Below are experts of layer 7 (counted from 0) of a mixture-of-experts language model. Rows are named router (the router's row for the expert), gate (a neuron's input weights, with its number), up (a neuron's input weights, with its number), down (a neuron's output weights, with its number) and show model dimensions 0-127. Each number is 128 + 24 x the weight over its row's rms, rounded and kept within 0 to 255. Numbers have three digits each.
After each expert's rows: "comes before" lists some tokens at least twice as common just after its tokens as in all text. This comes from a sample of Wikipedia text that the model never trained on. Tokens count by the router's weight.

# expert 117
router:144139158155177105151101102140137126139149131107091113102144126124122171119128148145148126144132113112138092136118092165114116127165123163148123107147098109100128148142113125138130097153096164090149114103155123137142162122067116105098151159121111127093174158129147153100127112103172139107153138142130148126106114121117133135158149152106107149134113110114098129119111148111159143132150
gate0:173124147116152087088121124123112130091127088111131121099113083119167143110106126107139112144115139109116113141123135117133204128119110099137066132137086169103163166132115140117087116152123129120135150125160136110109143143133126112103155144157120192139134175158132142142156148150118127126135099150126069166096098116154063137118122114118106152117107121128135142102141141133121142143129
up0:113107088125117173169109101209144113112144163127106168121096143137107100140177125138139114108122147144151108172143040133099079130112129165145157126139124140105088128141102119101149116109167098109113154118119145136114115099124117132158118141104104123123120101134126141138121149140149151155147134115155147117118119143109164098119145160195124073147138133151117142134102129122116120099116
down0:126156103107098108134141114152154122094137134129138119116162108150112115124086103102105125145108125139100111127139149147105089103174143119106124153139151103105133104112144122101120123159149116173137134168121120130111132166144128058138133148140150097167127099159111168114139117110117190145092175112099153091128151136094140146134124152091129106128118107149126126153124153132133110192114
gate1:144114156142079096154135111158100150084179131096141128095130130143123139134086120140074160147132159127109113122151117155117149127147099149118094198117114141139130094102180165163138097108155127128113096114117150114081137094139148140085116101181114125139138153161110110170076148137146080127159121109102112120094156148122091089140096128139131175088130131131115163136116108147080105160125
up1:120133149155131156102136160106159136149120161055125152129111110187148118144109121151108121125105152114164118136150150142130125139104110106135161115152168116169079122158143133132146122109113124141126114160117113135094154121092111125116123134120117137162094141137145126109154135128128121128137108089118101143085134110131140104161141123112092142075180114158090139123147099137117132173140
down1:121143134128139090110121106146140119117154135149158149165142114109107136132132060128146109103116147074134121177128112098171122146143152118113144094128126145173120125136126128115130138079107173144081131155135162160127191133135088096124109164108109167077109151105194156128103098089147104138123127128110109124100120140170122108144119161100136113087159188132130112159119120164158124177140
gate2:123120102112126102119120119122125115134136161108130076101157155067092128112128142117150121161093145101117133117109127131126094129108131126179122180134120112105105140171165104086076154113151115139137128096157147077142138134132163103100106143115139132111127119126191103086133105142147145115083151156128159147164175100100100148098165140084163094160126069112100139128120131138135149118099
up2:110135130155100154155180131142101100125130123178132173162113119147139135138130099154114149133130091143123140137122149118140164148160113100112123100136117172153164102111102148180174122156102122108115116127140095169140129120126108148205097146149142137137147103137073132161130136134126124153156111118110118122149082138128156116120089135140107148117140170125124122128114155106126125132106
down2:105108134118111116124144126099134127108126097121143121094112149118175130099110131131146091130138148128136168114120115094108138088121110115112122143121092167096098190095165119129138119115140122110143136104117102084129150108140161119135136119130123114170122086102098149114093128160184137116098105149159164120105126124112125123084153134126150127158079139121116145141166139100124072118098
gate3:170130136152131152114136166139113120112159177109142165135103163122152128170134163149127136092147111106148120148122134144151164147123131148115139175171109125123134137124131143122129147169095156115146131128115200143130127160142174127103125102122154144104107116121164124120080116185156141115113135142098099100101168136147134135110147139101094118158101135155127102163114076148165163119138
up3:159152162139145159127143160124113132136142161106149193123092171138153161141091129128127124070123110110153127137118176129130174107159145129094109147169160153124117108127132103099157122137080157114159120128126187117118096150147163115139106162155167091150103113140131128158119099152141166150142179099113086145111144139102146098116113110129111110155138166103111123129128094131122174116129
down3:116143125137145142144143133180120127140134119128132159118133124134119118078129113139144122077128106185079137145140142131172152116136144118149118191096122152111149133163121112133130169135143098137143127067098148138119094135141144106115098070071115081127099097160134118123086107148139159145136101127175160137130151128166150110165101106146134145151132086148128113173116147088121124140147
gate4:127131127132087127114107122095122125125160146129092145082096161193126089107131138132106137092118153100112119164119109130123121130152114147112136143106130106157136121106088151109136139130124139093162147067145173107160135122143096118153137134090114126120129129096125089095121087132172107155165089102101125167138144127171146105124133154194126130122126151108144124124134154145156116127148
up4:108106124107107144146085125117131171139132161141133109108134149170116102145121142139122126134152160145178110116112131148158088104135096113139143123158127176157134102148127137109136055099105128088155135120135161152106119128151112093124101163109097128147123137096108138109133148100126103143105097116141084140131138148141139137119139147170130093136149165111187149145115119167131121104134
down4:138121118143105120109115117136139157084089121126143133113119110146152134116120158128154139136123162169115080117152140150095123128097122165147151102103079128140130162154142124122133111123121168136127116135142162090114117129098132141141152148115163113085154191089149137168139132121121143084128082107142125121122123101100079151103134132140117132131090147132134124129095131078107167102133
comes before: "1", "2", "3", "20", ", ", "18"

# expert 94
router:100078147100136163127127124105098141147111094118125107092125122112117122123122111144122088144092137150106141137169169139147131147139110129129169152150081135159153156125114124139143081120121157098082137143095102142080151138122134108111097176107144154167144145097141165108145146116130112135141164142139113116075136131114116100121139139150126145135115144117059121160124133129122109134123
gate0:180123127126119167144119127115140144145149137135143157115086149163111150116134092123132108132129141062109166094134133154093143119109102135122126140123100127131067081143137093151145144080125121109086171091147111125101126104112152149123125122113127140123148106149130146117122088135114124142109117120111120161073145160091080102136101118105117133149150119120125121128111106127138114134168
up0:111134146146134057139128127125088103090117147147114078129159137090131142112140112147134151093148097178114101139140170080156146119155162116170102122143123132103148161146111128146086136153155135170156085140131124128160105157138123097130123129152161160141107113112128133136150153144148155106123108134148162125155121107142164162108163137141139094127112104144093155107183162143129114110113
down0:125161169101165125155159107121144074118132110116140160150128136088113141172091138159139128139117131143070129159126139087130089127105088151131109152154120119105184136125146122160137140137071165093124177124119144141148185148146115145105092160121118150112077111180109134124091163131086113111127139139120130084126150141154143142116168152128110129163102117126128089120141134128142134163163
gate1:147143140141114162146116128077118167131136178119137153146107116124155151096118113120075101137110132182112148155132140146107138116117146130127145140116099138117180130132116136090119085154142123175100092130150142109078129121115109112160116129126174081148132152131142125134144109166137111125134114158125118138116155131089097150141113094123174127173132172116090144081091140122158145178144
up1:191127137107101118105109118126129150146140082142167115125123102145094114135101172177125141131128101132145117189145140130124113136114124152137098131114122109124112162107155143121153156137151139156085155109077156151153119143136147147096152139164160147080111149089125150122148149110103095114142166130140091160120129118106129120119152153166117116149102138096183099062131145115124139162140
down1:115125107150096161131099124141139113118119137129130104092121113145146135112108150142138179094162125087089080188142132154157099128083140097118166153135144142164179133107129140125142128148141119141163162103108137099138193111141122101121126141129171158139108107172114173114118117149174109112129147123095174109057164100139112162099126154122091167147112139134093121146135133145133141113143
gate2:123108150103136095142124162151080143190091129092101085121107132135144136100169135083114117146132119139133136118140130123190140128144095135157150122122134162144115098137135111131131129092123158074134139159126095111142110131139146119047147149145153110131104091131116133130098130108131124130139132118126129100129125135128099116112099089148079137138098120071092107142157097122125099156101
up2:136129116132152124151144139139077165132144125093106146156120120076144103115138137122103110144115131133110165125130132117153131108119082082136124153130115161121096080107160090161116101123126096150112129128137077121134134143139138142128167155123149112113114146103132173136109148142098157102119117068122134101059147105130069148123125116109136123113126120100120164145123121122136090142095
down2:145116093126132140138118160109117139131102103149115140118103132111142076118143110153130145093087081106111131100142149172155124148137151151136139114140068173117138145123132102152124152117168092128109161144117113145155133137148153149095108138175153114075106109165141109146154075112142092122116110119133190100139136149148125128121113122093116118157156104126146137077173118102129100156179
gate3:131078164147168130139113157114107180145098146121138111190112135165095154113110130172103090108154153148124177125119098175162076141107133107120112108147110155138165120155126084120133091113167105124086146087133139155138125146134129162126102152104152111135152168124155139122095078146103126173101156102149158136132103129131150109119117109128120071167087122109141108128101131125135102150116
up3:139144125097110118115163120163134142135128129162139134071136132087142098131147102126146135121111152098092097116145128128129148095151175168164140112121119141092135083101145164168133167144066158119158113180114122128122126111132135170143111116168099120124115138147112104153160159117135103066130123143093071113120143128134128127126206130129145146095167131102081186103124111145120152116146
down3:164158116127102124172103137103124120125109137142159159107162125088154156126181078122162133104135131162096091097159127083122125141109118142120121137138129121095097115125127076118092146115134093107102119155143120113111146098109073100121180126175157127175142131132156135166128104135091144136140114122092134138137163121133151122128157119145136131144105110147120133170152085112149156107138
gate4:162099087146115104162132120133106119114164168113130110150125139105128100131109154082134147134095099145124089160159120115072151110148089113128114116129123113089103116105075116139101133111124117134135131191076149107106110165105131114161115176152141088133184129152103168109113151129094095121140112108135157101135154109130102107099142114087104131098136148059073114112155107152125136086152
up4:139105119140148138155140126148137114079118186132139081104102130094117142107163140115150112168072110133131150124144110118138137138140110162090069148104142120112118134111092098132101101124134128113129114104152128118086127157105124107150104181146131112070149139134110116097103123109134170128144096145155114127157139117127120121118128083103137144096161156100122080089100126148129154121129
down4:150137151111110137131134159166139123151140116123097071122123145134105112186108090105115130095159117102143121138120111092138136122115113108140121137170105107097161146136152148122137100148111044122118137114138123099170161123135177131117058117149104116120105098119090106104138157142089121138145125142143122133142117149161107120141156135130142165113147124149135117104098070122106134090159
comes before: "2", "1", "\n", "0", "3", " |"

# expert 52
router:129176118121084091163086102099103089144131172146128120117163110157137131128154146099127130140088161113092164132100146112148119157115138095126127184132102138171149151123102121128127080172165125099105115112098122143115155152164100090147098151116137158153114141120171150080137185163137129104126147158131128119119145113135117098108133129136138155124124122156129156159134126086152123153157
gate0:136123119106196132125105115150148121091109143116126132122107126129121128145132110113122099094118148121111141137107159144134146177123138097135126136123138155146129121110176153171103152151104112121129043123174090164170177127141127129169132130142150097139098125115135113141104123102122125136119145116135155116091132181126138106124116112142122092113127089115103125134124094139112122140143
up0:088115138142131163150126103140135098158122096139100137150142155133125132131134130150112166127142116115120143121128078099114151100158118137069115105130081091089137141131134107145175081106116144116103158153107139148140093175106097128123143098116087126112139148109122155117100159113145136106123090095131134152167120110151124090199130135147148129135120106138138125138121098114117126145124
down0:149120110119135139146198171140157137079162090119152113134119119121100121117098125148108132105137138139097143137107151172106134135143114136153116132123162120080103087110127152137131108115152111111118119199115136137125158150110145143150166103127107136130077099156130206147140137137117130180156120099097061116143109084137159109115139102077156108087122117123136109122136084164095147115139
gate1:098122138177154143118111132184144150133142120109104083105137186159102130149188111115121131088152150118195133115098122130166161129142148115125144128160152145170151140128109169127106144124134134119146177142106124131105097137118112109158167103128114114099125189149100167165176117164145123115147120116139117127140118119099123148121113113133130139114140138068138125143167152132124140131163
up1:147112136110140139126144139102123121103149094138155139093168114139130149133087135143124142149102130197086131130169097127126100128107106194155143140131115137090150125131126091103164125098151106097172100128152138117153115144142139115073144111117131120119144126060141103114128140115136070167142147122121106143144092117116102109109161134167121091146092137184137158125094110104136097130125
down1:173085116138093180169096122075086138126079094134117091127105092120156117127121152127149149121126148139159130067182139138120098088147146122166112113099103135141125122141127127127150140098106117137127100157162123180104113113117114142121077140163104148108102153085134150130142138110119108112091144111071137142131142144134146124152166121134087132126096181148188145105163106165132139123168
gate2:115208116163132161107165151133196115145097176108122111080150126072113134110113168110150087115094121140143133155128120139115134162142097088138142137113138141134094159096131133146098119103088118131134130128093115137128132131132098146147119083131134146112164186134120101120113071150119105102098151174129136166104110130147089111121126142133146137116122094115108124141108149139118103141164
up2:126125139115170129152143125138104124109105079105161121091131155130135124136141108155139119099087151125122138126154131122100129155116192128146133085182125086124108134107109117132088155152147148123170166090109115101158152142174108115179140115115107114132143127134136166139170156110171147114121086121121145134104123193110138136133107158096142096148144104159143131133127131155106126128120
down2:108107077121117132131152095134121148139113121136136090129140106123107163134103128164119128136121131094174136121146145145093120162121133118108101110125070139170134139133118125122097100120143127133057185130086116111118136157135152125140126100111124154135132172133140142134144119128134134091118097142098152120148106115152123139164162120095110146150097068102126144144139110113092099113192
gate3:150121141133129090134130139151102124129123151144107114079184114169165137156160141107126138083153133112162060096135117102144103103139094114137145142142163145093135106103120124172134123125151169141102156155089149078123138086120158142084113112095131126116133131156137136144148109129137096096132084209114181115157120177118135138139140171114125146111126138117138144160159179149140174160111
up3:129122107115113124117096121125145163116131170118069135142162144167134166122153126118101099111129121125173120085147165091135163146135135135113058151163138139102117105162125107122134145127184114133128155111122131131097143146131129153123125129094108119124130130163128136117165103125140140122190089135140163135110155149117113144175149139138159164124126158134120144134112170133165154170165
down3:147151152107139140138187122178114147067160106145149152131164118150131146100142138109153121137164109098131091137072112100158152134132147132104133150123122146156133164122179175155137123142135093108152053179124151108142127124105184126103163116112124159109114145103075111126080119117121093108160130163206135132124097166133133093165118130177132106089143123161135115094152127133105130114114
gate4:092139137083159109125119152103155111093131128102109132102130089169143119116131098119124165134155117139078146114100130140184127131124094117136103154087099087132133177128157086139114140183097170136120149122085109171114132123120137117167142117160119110114108138101132135110120131155075130118115140139097119154144096095128118114105145078144151120102090130161096147153120086133159138149154
up4:107111143124113125123186113136131129108127119137161158145105123102133113108116112122124149122177124135106123120103110125104126151154120093135127147096118115146040118187127123145138115110147125164135074099111110125155127147130089125108123118120120179072130135123094117135090131098118153100090092085154152151119171134161130121181138108134122162118129090140184118086175131131127174158166
down4:098146133132139181127135158129130125153138132127130110177124146160108080111094108141122131116141114102110166129098136148102127143147082137110133165112105129137091081200157130128127076127162140116132108160129084122126120110095148117120105135083103132071110122104134156099091145122121126106129098125134088126147112137143101107144161105088151131102141121094144131092118102144122134166097
comes before: "==", " |", " ==", "\n", "===", " ==="

# expert 38
router:134113138165158104160172150127138138114106123137118147105113124099107126106114112099139150073186090095108148115138120115129161132103116166137105145160108144154088091150123106131113119091158141101130142096138099134153147124093142144132180145121138151083101121141152127137128094144144128109140118138142160108128107148138147145147155090153129161118101173133124162115112147139082116183170
gate0:125123130188150121122137129134111107118155124084129151136146110120153096125129157091132143140132125120111094116147118082144133112112113116132157092105145071093122149141109104158120117169135133144081095107107130132158139138093119159132176155139175095156081123147139134146177128107147122125148091113079150109157138125078128157123142108155122110134138139126108161132169182093137116106128
up0:128155144139131097166110099155127138114118137151150109101141127158122125111152130078123125119138137129088125163168137164129163107161105114143131135141125092086155110116140117125123179109108129143127098087137105101144137167129149147120153091145101125144130099124136112199171119129181140120152068121124185165098122101091122126139138113156142138139147114121110138157139123106078115105146
down0:134123134170132145155086145081134156116078144129146126186091087099100102122139087143132161115106124123102128112123100107091162168129104151131095109129091109135131085162123170100127145114145158136148130084109142114145135121097163136136147141129119148101117130118100119122123092126124108079120084121130115173106150127150168158100124137116138094097089114115158066119135108112150123157132
gate1:132196138175100183136163112099112164134103161119135152172085116130130097120051151079121143066136144134112104113112133119125142105156108132152111071142119166119122111129148138125104159123135132129131127119146122125110111135136139175120123151137145147094129157105161114123138120096124137152103104109132121168151129152107122097090106130162091155116099125165125139132151134180117152139137
up1:125100105109173126139098098183146154119140148136126147129175157131086138157141126128090136169131119136121140127141145172161108153110132112109124106122149072146146112125101122141172133128120101112136153149122124125121128128125122087092130132146105102165135111094110169156119145087149138098146129105126166141118145094157152146115086098106135106152125164115109087117114124099133105092140
down1:171144139080143164124120160097097095137140133125122136136108138154186102113102116127141152154106139130138081159112134099114053132134151136108117087133151135188095154126164083121130158147139099131130081169150108153150161153102134143121107142111172125139166129121150137098129110166074093176130130129157142112111130141104149126125127128165106139134149133120140083115125137148130111140131
gate2:169124139156083103164134151155142101180153093122160111140173133128111165160086138118123149139159106126137093118138140165154116173087149170120098128097153112087096116146089123115131169136114137111146119114076099136114130140118102146140119141123137145128134100109104160111142124131134126117142125126142160110145122126099140114148161146122114081125122111184103104128110131166092124129111
up2:123111151155128093150149134130112133163157094141132159143105173088111140142112105097141152149144149142140130095143141186104152106140146159126138139127147113107142154149091131107107176112077177124122095124138117092128137156150138151140090121164174160114121137097112116165155105132112127111178123096160153093123101157127129133138114141082118107135137116123058130155170092124114098138124
down2:132154107101127131149151150164124140119151135110115151142141151138108121166142094149098140165165103131116120096151139128172137122159102131163107122123117105116112129157119148129112156147101073115114097127119164119090133119125069143170095148099055082132114164161140100082128161108095123168180106121111092130111109132165134113123132117124165135106132114115183117128141108129156119140143
gate3:153139158083160084170119178135157137113157134097131158081109148078134144130127127137118148131106154101143141121079139163125148155116132116147100115105115104154128137144121097110127108111110083133132099157155082107138136120104111122117158128108179123100117143129122119140084094116127135127085113113185166124083129097152112123171123059138095155123153166120158126092173130147146166124141
up3:096096112152098155118102079124102095143119114167137079157126096145117100107137107172126098120159108110111128147156081107096108134175112138104178136125139176143131112112123136142138120132135170107131105115099174161104091137130115114140119130166091162168139133095121110096150187139143142141119140143089091136162162141120125120084156170113180121130121110147130131163072109121123101156126
down3:158123097140160061104117142113122118136134193099107165106151114113126128133129109189130085121119137149122093133125128114068113116126124132120122137179155148140101144119156148123140161167114113172120134155158139128099139182175120125155128151136112137165108099110143139144116174113106158164082129142115141131155150090162146159112132132178117130152131142119079147125142148137181119119123
gate4:124152101109111154128136163115141091142123122118096142156057159151161112129090103175152108135146124114110115101109152116171119160098121186085118168140119141164109164127139128156145127125142145164081128134122152119136169110113113124170157160151142119157127169123136131062107111088095097131125109144123171137115098116139150124173155155146129114139160135113109123091154141115103116178145
up4:115123105177138154118156125109102101148121117142097108141109147121128120150092106160137099174133122103147141114111133151143135122119076162116120158108121134152122139136109098139174169135118120151113113092095134133122162108117111142126163139147149135133132154180086132109184102103092109122122123151128155131142136149108154131141153116109145129127187176140137076098117157131086129122107
down4:097124118108107131117149121110123093099094109145096075146142143128155086122110141115131157165129166088149094093187088150116128129153126122136090140089106137106104067122167148120099119107125179125109112151141135147131117099145144101117134138106147120122111156145111106153132159133080154098141115124123128139126136110141136110122140157125129109150125106150113128131152116138089118094118
comes before: ".", ",", " and", "'s", ", the", " in "

# expert 6
router:141156147112165100136133098123115129148140098095090089106131155117130141119072120122132127144115074149151133112156124131106096138161136166165117133138157116152121143124095111148127078147116150135159116121137115129137147138130119119123145180123156140127165145117143115104123142104135148132114185132131185112102097113105122131137081114128101151163128137083073117129159166109086123133146
gate0:165137133164116116116128124144119115096104116123118108107104182132110126150109087167145113097109112070122178168135128161134154128145132135128110156140135138159125082118134127139093145093069131156120153138120121131122110163120134156147105163140109122133116155144140134110150077099147124120141158103118101122084145083121111128117138127096108124093128120112130094116119101159116115150112
up0:146172111183105140119114121133147127115108081138138083109119171125159131128094071106161112118138083119112158124158138140134126139115140102104152137138108100110120110138139112107110124099108127156135157147090126151107151163126115162142132150119130114147117125147136142104118097094139131133101199147105106148150166127128098147116095120091135173139125100127173117111138136151136078094122
down0:129117125131097133148131128091102112101121102086122163119148145115165088162122127133082147144141096146124130087162112139132143134118125107087121135124174139109132176144099123141139085123092121120089089122079123113101108097189154141139110137095145137099097163152151097138140154121099125109168179170179123110194152105097119133157122116092146131094161097116134137075106112115118146174117
gate1:182102121102105138139169139126117135142150105148155146097082080134105079128085157152156129126125111134119126155142137085098109150105127149129127087140118145105085097173114130121133124111163139142166117156128129089087136135130130111159135120100087085100141096157204091160127160147143143125178115101160140129143151081138120101156106185130147143107121123121146129101110091119107148127138
up1:142121129158139128133163139101161120156156151111117132080074143088143156126157133150111145112154104147113137096130100130093122139134134166137136128151166155147167107119113085158142187112134135145160109118098134081131138138145148148157114159145104133106104137122157138117131096128103148118137121114116108172155131120137180147143122104136137153108125089095157132085160138149125122147090
down1:107136111130130112152079151115110123130136131121120113101078096135102167149169111132126162172124135126132161152144110084145113128133125111138107146165139138151109128117139061174133140151142132172148167123143111147074146088140129135118132157157153145121135148105176114118170136159141128079133116099122135146111141133127116153125126156119109094129158113184110131111140105097144145087142
gate2:170115150138079108092117124139157132141119163138133086099146116130146112121136128115175129154164125197166120144144114146089148161144142179124140134105122144133146145109102159137110100064136089159119120133031134120177163143119115109139121137121139165094141129125193111051104138182099110108092126136149142098140157097122116137154126145124133099104102099141126093132108154122131129142117
up2:109125128149098164135146128114135099142080102141145121155100155148091108114166110118127090140148166105127130158148123151106143168159140119107181121096147115144152124157111102130128157099109125156140120107123127109135102124157117097129145145143144162170068144085118152095151076144126118127140099086152103123092121115129134134137110128134142144164119133166142144112124128106160169090152
down2:080089176161109090104081142101104153162146137132102138130140114137099156127136097129145125131145153135067156098088166146109117127135071163151158144137142102134089150114094147083136116122131114114106138091103104105116123191124146101139084133149140158192152134149112155143144098140125117154153125123152150093109127136136127152122149123125126170162118102142099132122092140099121134103163
gate3:135174141139126134122119159104126106188132125129128111154141136140132119133122101127098077118141109103158125142171118118131079112135129161078114134169145173150127139127144138103137127143115143139128134136105126114157113152125086144107107154112177161096153103123089137087139084140133125136145147144110110114117132146129113143126177110142094135148156077161132153113150147109109165152149
up3:125074121121127106117098121139144162066120110114132144100123092144113144120131167103149200126118167136079134117088145123129148135115119074177156130091119098101137134123096127130112153116123121115143118125137135128092145119136139109132184091168111097156114125150162112172122178141132113141098106121140147133120101110116123107107072139080148135106089153111109102139112114149149101095101
down3:142127132152109143132117131137121117080148127157112117134102128119133128119113079149131160120155131104143117125153149118126131149145163118108071121087105098130097138088100088147128125108155154126103197123161081096081153125091135089135143137155144140150110155143148113118139141103084140179163118136151096144140128126163088134114120115135100146112150133136124106130134143150130121120113
gate4:112108090139149175111193071101114164145160151142130193100111139131103123150116105178113108127125136074106150146111134127105131104136099175168126094182107178151148127108107116127157119074111081111122094120143178114096133135130111125144136166117141172136115141130119165118123136118064135135111143086066161152141108118122132142134137125123137100146127110118160093147113124151093131111164
up4:125149120115099104148148148152150110142096132129100139169173147103120129146157144118145173090123113162150138139157142106159132133133114108093163132098114102098149162124142135125101122123146121112134136153064105120173117102082110128126110127125126123102140095130106115103163118121103128106153098191171138115118106111130146132101101113128130145106138122173117113094142150119160135168113
down4:101153104127151109143081133138150160120091151090141114175175133148098099120140136132099071150126082150159104107143128125113134128158129132120114134128092117153095086146121125125099086143157127176128103120140094093095133145142140106133153152179102169144149140151125148137155121104128150146120167115110112124137161121130182153126171145114110144141103119084076129136137121123120104154124
comes before: "1", "2", ":", "\n", ": ", "3"

# expert 111
router:141154097122117078130085098125097130178136104105122072079154113117122104132125128131112098191095124171110152149140141112137164136159131117143135164119127109155181135132093133145152080172121143129098081109112097149134112092140122137147132139103138168133150128131142115099134197145105085115135147167151171137115148134114062121105070102124136166133132109122135120141162155104110135091140
gate0:115141094146118126121140154146162149135143099097140162131115165120142165165107163119139108120116131126156156145133115126126167120117146126121135084100090107138130141121101177131115136184107152151126115140140138107156155109132163151111128153085169132096138096111115170151105106111172129142164158135108132157079119118143094127061125158115162128151138119130141103076140146120107154080131
up0:119109113112154109150173163153149128135126174137117100120150156119125136128099131115109134108109165163109148107125111143107134114143136163157125168112088108119118097104152143109162137150112123131132119095147097140103101149111124122128119141104113072142113156137115157080111111179098100106099122129125107174134138156120117116104119105152150147087149133108094184090060130110125135133173
down0:112121116128094104114138133153130105078146149147077108113117113112167092140113095135096115099149118116113132148111119123130119096102154113120157151136105150129121158163138107098122146169133085147091144084113142124100109123101119158139125203119119116102106130122129148117097128095145136150112164123130119095133134135155081155123123128124131167059119149109130122169115159113137131068091
gate1:136121140117131116109121143131145115151145119150130089089147095088125108120154085182117122169106111120167126155127126103176117140094121126126107121131188127107069113094115069103104118153125129141102111107151139095126125104156135092122082123094126088144124162102183094138161128122057104159160155127146122123112086132133135137129136134113169131153126136125178148158145136105104160133130
up1:092110152114136136082103132117148132150128107128112134128124142127169135150113107138134119142141121099158101170140157136122135156103139189128105121142144096118118128099144094148154116136101127151096113112128164098139158127139110084182147085106134113129114130149172088106122160138069093115153134130095148136104105164137117170126148153135164110155128122126154095157138135128164110129117
down1:163114135114108167088122138105075126131125126125145109128085125120108161169143135147092131131139106139152151120142145143139151154152088117105154131109107113136146125161121113125147114094116195175171156119165143081140147114101147169138090166139165145059107116113139169174107150139137122132137123131127132141127160073118145136157107156117135130113108112080129131151152116131139120155103
gate2:149128111119066117135147123131166058123116144129105115181155122125143128148117176137114089137149105110089167136152125112143133121142152116128152101112087138167120127118118102106103159116111113119154138128115127105148124118116131133130150132124115119095133105105123089117107165121108120153104116133122145096108112043102131132099093152166107118138125122120136156081145140141122132117096
up2:131110133178122157138138139105101134166151131154098136128119128165100133116144141108126163143126120129144105118099147146116130123128120105139091154100145187140088153133149113151134117095153105124104159150104128153080148148168108128131120129143113088110136127116112125118116086117139110111160107165094157183110151141108127118192153133080155134156143134116153140148129081127123135090158
down2:174153176124164107124127114122165112120102084165108135120127120093125141122117088067114135145129105164130116117161130101170111098092120128134128135103120119101138065129131119141160105130117082149118096128159160156131102134057108114146093074137175143082140158182109121121091129108149132106125149141171117162115120117147079146097142119111139152119131091100119140113122145133141179125135
gate3:141177112122179103144122101160166128120129119166128116125099126135120151115143115069151112114145129122122131134159165145078180120109078105154134147124071175106133112100115157156120114163128166140143134144131164078084130161094151129106127139128114130145121122100135148096115104135129096158090162131120127128103126168137113125108109116153129146117110128117134151132157150138117149129134
up3:134171111121140097155116106143150142154125117157159101111097113144145114127104134126146147090106136098179132152129141151066147117087112101137124122148090148119141088102094143131131115109146124180140140149095126101095131197127194139138133120149142142119125091118163153138144154159113123163113129116111148149109113148139135119099094132120125148111141185143142125156134121105136166140109
down3:151130119133131103104151115099086124096102115111125068102131084118111155142145150097077141124117096166097111099117121136136128128138141123110184111141108154093081119139119148149144142145121136167106082144096145076110145107126109119103125166141146127131134126111125093144114133089161093112155162081165146123121128142121111160138105124138104120137143077131093132152124102137120124132129
gate4:144098125079187142110136112133129103120156084086111120116094135127107133089125103112142103182139141160157131116096151096137107160118151161104106093130110168167165131117107108099152180115124109110155134093164179149106143147128111174133132134113091096180147122098121087147151153152078142141143107135114153114135127101105109167163131139123127113129152090133110148147138148120088133082134
up4:149142096137183128121123102136127128086160146081115092169118090101126117119115149173126113109090178099155093131138111111137144135117155142156135148147118120142123136131155141171112149108100116170116126125156167139106136117124127161133125104148103113133131183162096134125134111107142165128133152097107153122136136162126126130131095115135117119159178135118180083101124098099137110120121
down4:098143132117116088143119138139126091107118128117089121166140127116134097143142149124109112156105153103144132132113132132140115078100129132098142123211123132153142164134135090096116130125147121108109117154107090102130112112112127129109129107121137095131107109108104143126128136136136131074147136127127151110174112097135063143135101152150165122168097160116110165124110133128079111105115
comes before: ":", ": ", "\n", " by:", ": C", ": B"